Below are experts of layer 5 (counted from 0) of a mixture-of-experts language model. Rows are named router (the router's row for the expert), gate (a neuron's input weights, with its number), up (a neuron's input weights, with its number) and show model dimensions 0-223. Each number is 500 + 25 x the weight over its row's rms, rounded and kept within 0 to 999. Numbers have three digits each.
Before each expert's rows: a language model's description of what the expert responds to. This comes from a sample of Wikipedia text that the model never trained on.

# expert 2
It responds to: Articles and prepositions
router:482546498509524472511464515497516519512475499474493507553495509503499526482502546453492490516508518470539516482490527494519491524453485507505506488500475507472498517489509512529484500523492498558525538488536472500482481490509522514488472481547489490472543505477490497492459513496487537522484511507508470481502529432498480497526547510491511515529567494479499469472521501512498465547538440501540493527543541529491489452515532485503516467482497462528530503529510535475537509532535500506514503472498461506490511479545512496479521524491506537498512490502459457446501509527522498541458517500431459464508558497494523489507514458518490551485544510499498503498469491503484504482530
gate3:484507454499512476505481494532527492501491483448471504528488500500489484503504480515495494504488505508493549512459497483508475529479492498476443475504503510501521490483494490555452538528489474466495495476484512519564451487515497461531528483524475486494523485499523511486491518490481485508461473527516484469525492513453501472490547524548475501511551496490533493478496540520493478497543541507498489502515526531511494489516499514494442485465501492516509498548468512501532511481499464467527547526543494490474472539481509498511503571461514516487460516489511518493496498493520508452471508475447479483509500493515450507543509530506447500510512518535534446551470492497499431479527
up3:454463468513515543538509482491512499522497466513482466502550513507470513517497543548490568540498482474488526516480492506496504497487456507500503523523487529535472539489520486512481506514493487507502489498520546499494502503480460491541514461530471508536553514512482491517505503454489501499433452518525504540500506486530476469505495509533501504500513502503470438512513516526497492517465501482456472477471489484472521540520549509498481527536536491540503494517503478503489503509492475499470497479491546508486501495422531525471530537503500521462499526483497540508504531479498526488498458500473483481508492491505477510510542457507499518500523571536508453550510482471482506504549
gate4:478513493511508516511535535517528524485493452528458500491487479488507494484509526484460488494492516494518492535441521530507534457501495546477499518537533493504542522536478500539504472499494552506521493490501501523533497475492461584469479495499468519509535517485462507468498523519464485479506518542507514525511456461522539494482479564468498512526501518492467524490512492519479527514521497502498468571546471540452479472525503507494533532524493478508526523454525489501527479481497500502516449517493505550477477487498492496484517487482456496475495488470517484474532476516533498513493472496525481472552497517526489494491524445541496527527524484508499494488484533485492459460519
up4:539554484516523495490543526497497524460466458506500471502517477470535505477494499498478505527506541503499548513464519535518554488497512545508524454491504500495527513519477514497500474548495518539521491499510488497534496513509456555515505497478468463490493492502475474474494502491474483527524535525488530553544472509506530462518491514532481504559471498482463471483505457524491511485494497508546482559530485486471503518518491515509525524515516419520462507493507466503493503530532467504489455483452511557485465530517518490451527450498478520479507499510509479500523498511494505512457481533479531492508490500540502476501545468492530512516538490483522495499476539482527508487513
gate5:499495514505512507490477502532518471526470488483492500495478516510488478462501483471485508517516474489486496495459532490512510500521435485515545503505499481484503478485493506490511513520453540474471447540485474498522494514510501452485528486512477537464516499524484526473532473504516469456519510471509452429472500475506485537501520570516533516485551498472520463505520537446499470488528487481493547482495488502515501486471519558512471514496466493517510483486515468507485500474480491498471486461494516476496477500500525553443496511458539500517469446491483500556477507496470510530538519519516488472519485534509475510503475490492475522524523524491502434517518488520424485505486
up5:484523506504480502540486504520511487509437480490502516516468549535514465446502494485498494500485541518508452531447531513533507521525484480478523469514456465479498476519483527512545479468470497463494455502502481524494455492505505472498504502486494481470546493531511534484507476516501519519550496443488461488459523524508470492503484568486528519475555521528535507530467470499498444501497494509482533461490470564470506488489544486523472511507508465526508480499517513492458487539475495536473448507476516499475504478496447529460537492502541512522511507516468521508500522507519491494491466482543480464543500511528522486488481491479486534507496511516467487496511507503482515486501
gate6:530539530507483512531490520480538487520495516494506510470520492499520476526523548530451516486486491465499470483533517480459499496507513465490505519465495503508470536514477514445534446517516494505502512462511537485508533498481486529511486508513505548482501478492485486484466466493494498468523463485530512495527479491542512534515518500466500489486525559513470455466494513512473464520509535508484492535527492474529501496467486525506489520501498498543489469550480510491512481475474484493546484483489490520529510467459538539501511472534524471559524531550549470525505535494493542511489517494525535486481543515521524490496462467514541502506488527574517538479518495522485538538530
up6:501518490495481500511520559496490518485463526558509518490511491507548534529512518512542513524524530485565517490549508461490509517527499521485474509517462466495476524478486502513493479508540529501474502456498532486447507477498484520493471498548492517501509475515495482466479516492477528513535504478486529547501518490534486518478496516460512526468465522499468465505515528472435507479527525492466444548554509478495479481439506515513506556481512512533483493495507509473504477488522549474551496507501481513485503488470524521487526499494521502532508468519507486493465510501504520475440492505513514530499527491469503511482510503508515535470510526549520553470510546442483505508514
gate7:472527511512500515471514457520472539473459502520531573476494486517515499505494473510486493482526508437509494524478466533530510516538517502542528474516529483494523518523503497509498511528513535527513520495452500449540470468508533525486501507512503527540520496469536548504528493509510510519479477466510470466546535541503526519541480516473455504500520496504504469544528449490505510509503485487511444506464489531518498522533507533493475489490508480490529524516509552468535546511515483478513498517481500515484496496462475490520527506496466554516523535477487519475457521510490486536481525492474472484455466525490508510484479440556485506524510531523527463515479482470488497510507
up7:464515493505499527454506484476505539506467480524505510504506548523509497526498512517493491432503457480464528520504471525549529533527532469529543483540506502483491503515483548495485512536493503529519493533472530476491485500492497483494454516499502499535536488483482517482507521522521512489448480448495488496518541507468523485524444516491450534494511463491485489505542450512480493479479492447463492484461527526523531521522525542512495471481528479517500526497507500532523549481497468488511477512509460514551507509488498519505548503499495522525519549491480463466463508518469477546503503523501493478480477489497483507478510476528506444521534468521526498538442521483526471484511
gate8:504473515474507479516496482516539521493493464520479473517523554432508544493477533514483494494523504533491489489453509496517472517479473526444485511547524491518515463491478529566532513516517492544523533470512470486503496474545484534469514496500484523473475488476458490519489529468512468495490530511481532519494555525491469449499458497507471484495479467461532499477533514522525490490483500460498509528475540496498468490457536512479514539497490477542532536521512445492494531484507500491495540550497476504469505504480509500464520488511493533484530476471494509519518533505488510539501478516494509486513482475511518510525545495438476546491479475494500472515463508465506476492452
up8:480484541531554543518495510449455478477485501528547516539498505502516489457464510493538517500529508519479528493493506490519494467489496511478525508496529477509462489507480516545544494520500492512518524515438519466510476493520509505477534505464485549513474533508466488537497527468517449523456489498505530495502500505509486472487494500523528520533517507534529485481498521531530504464533554498518507516523546492530562478503512492492524536466499543540524534510510498492528495486524485540475522518524454531502509521480483484503512472500521493541526509475457467515527510457481502496510481517440484512550490496530506477486510546464516534487472493544488504508451494466513482529482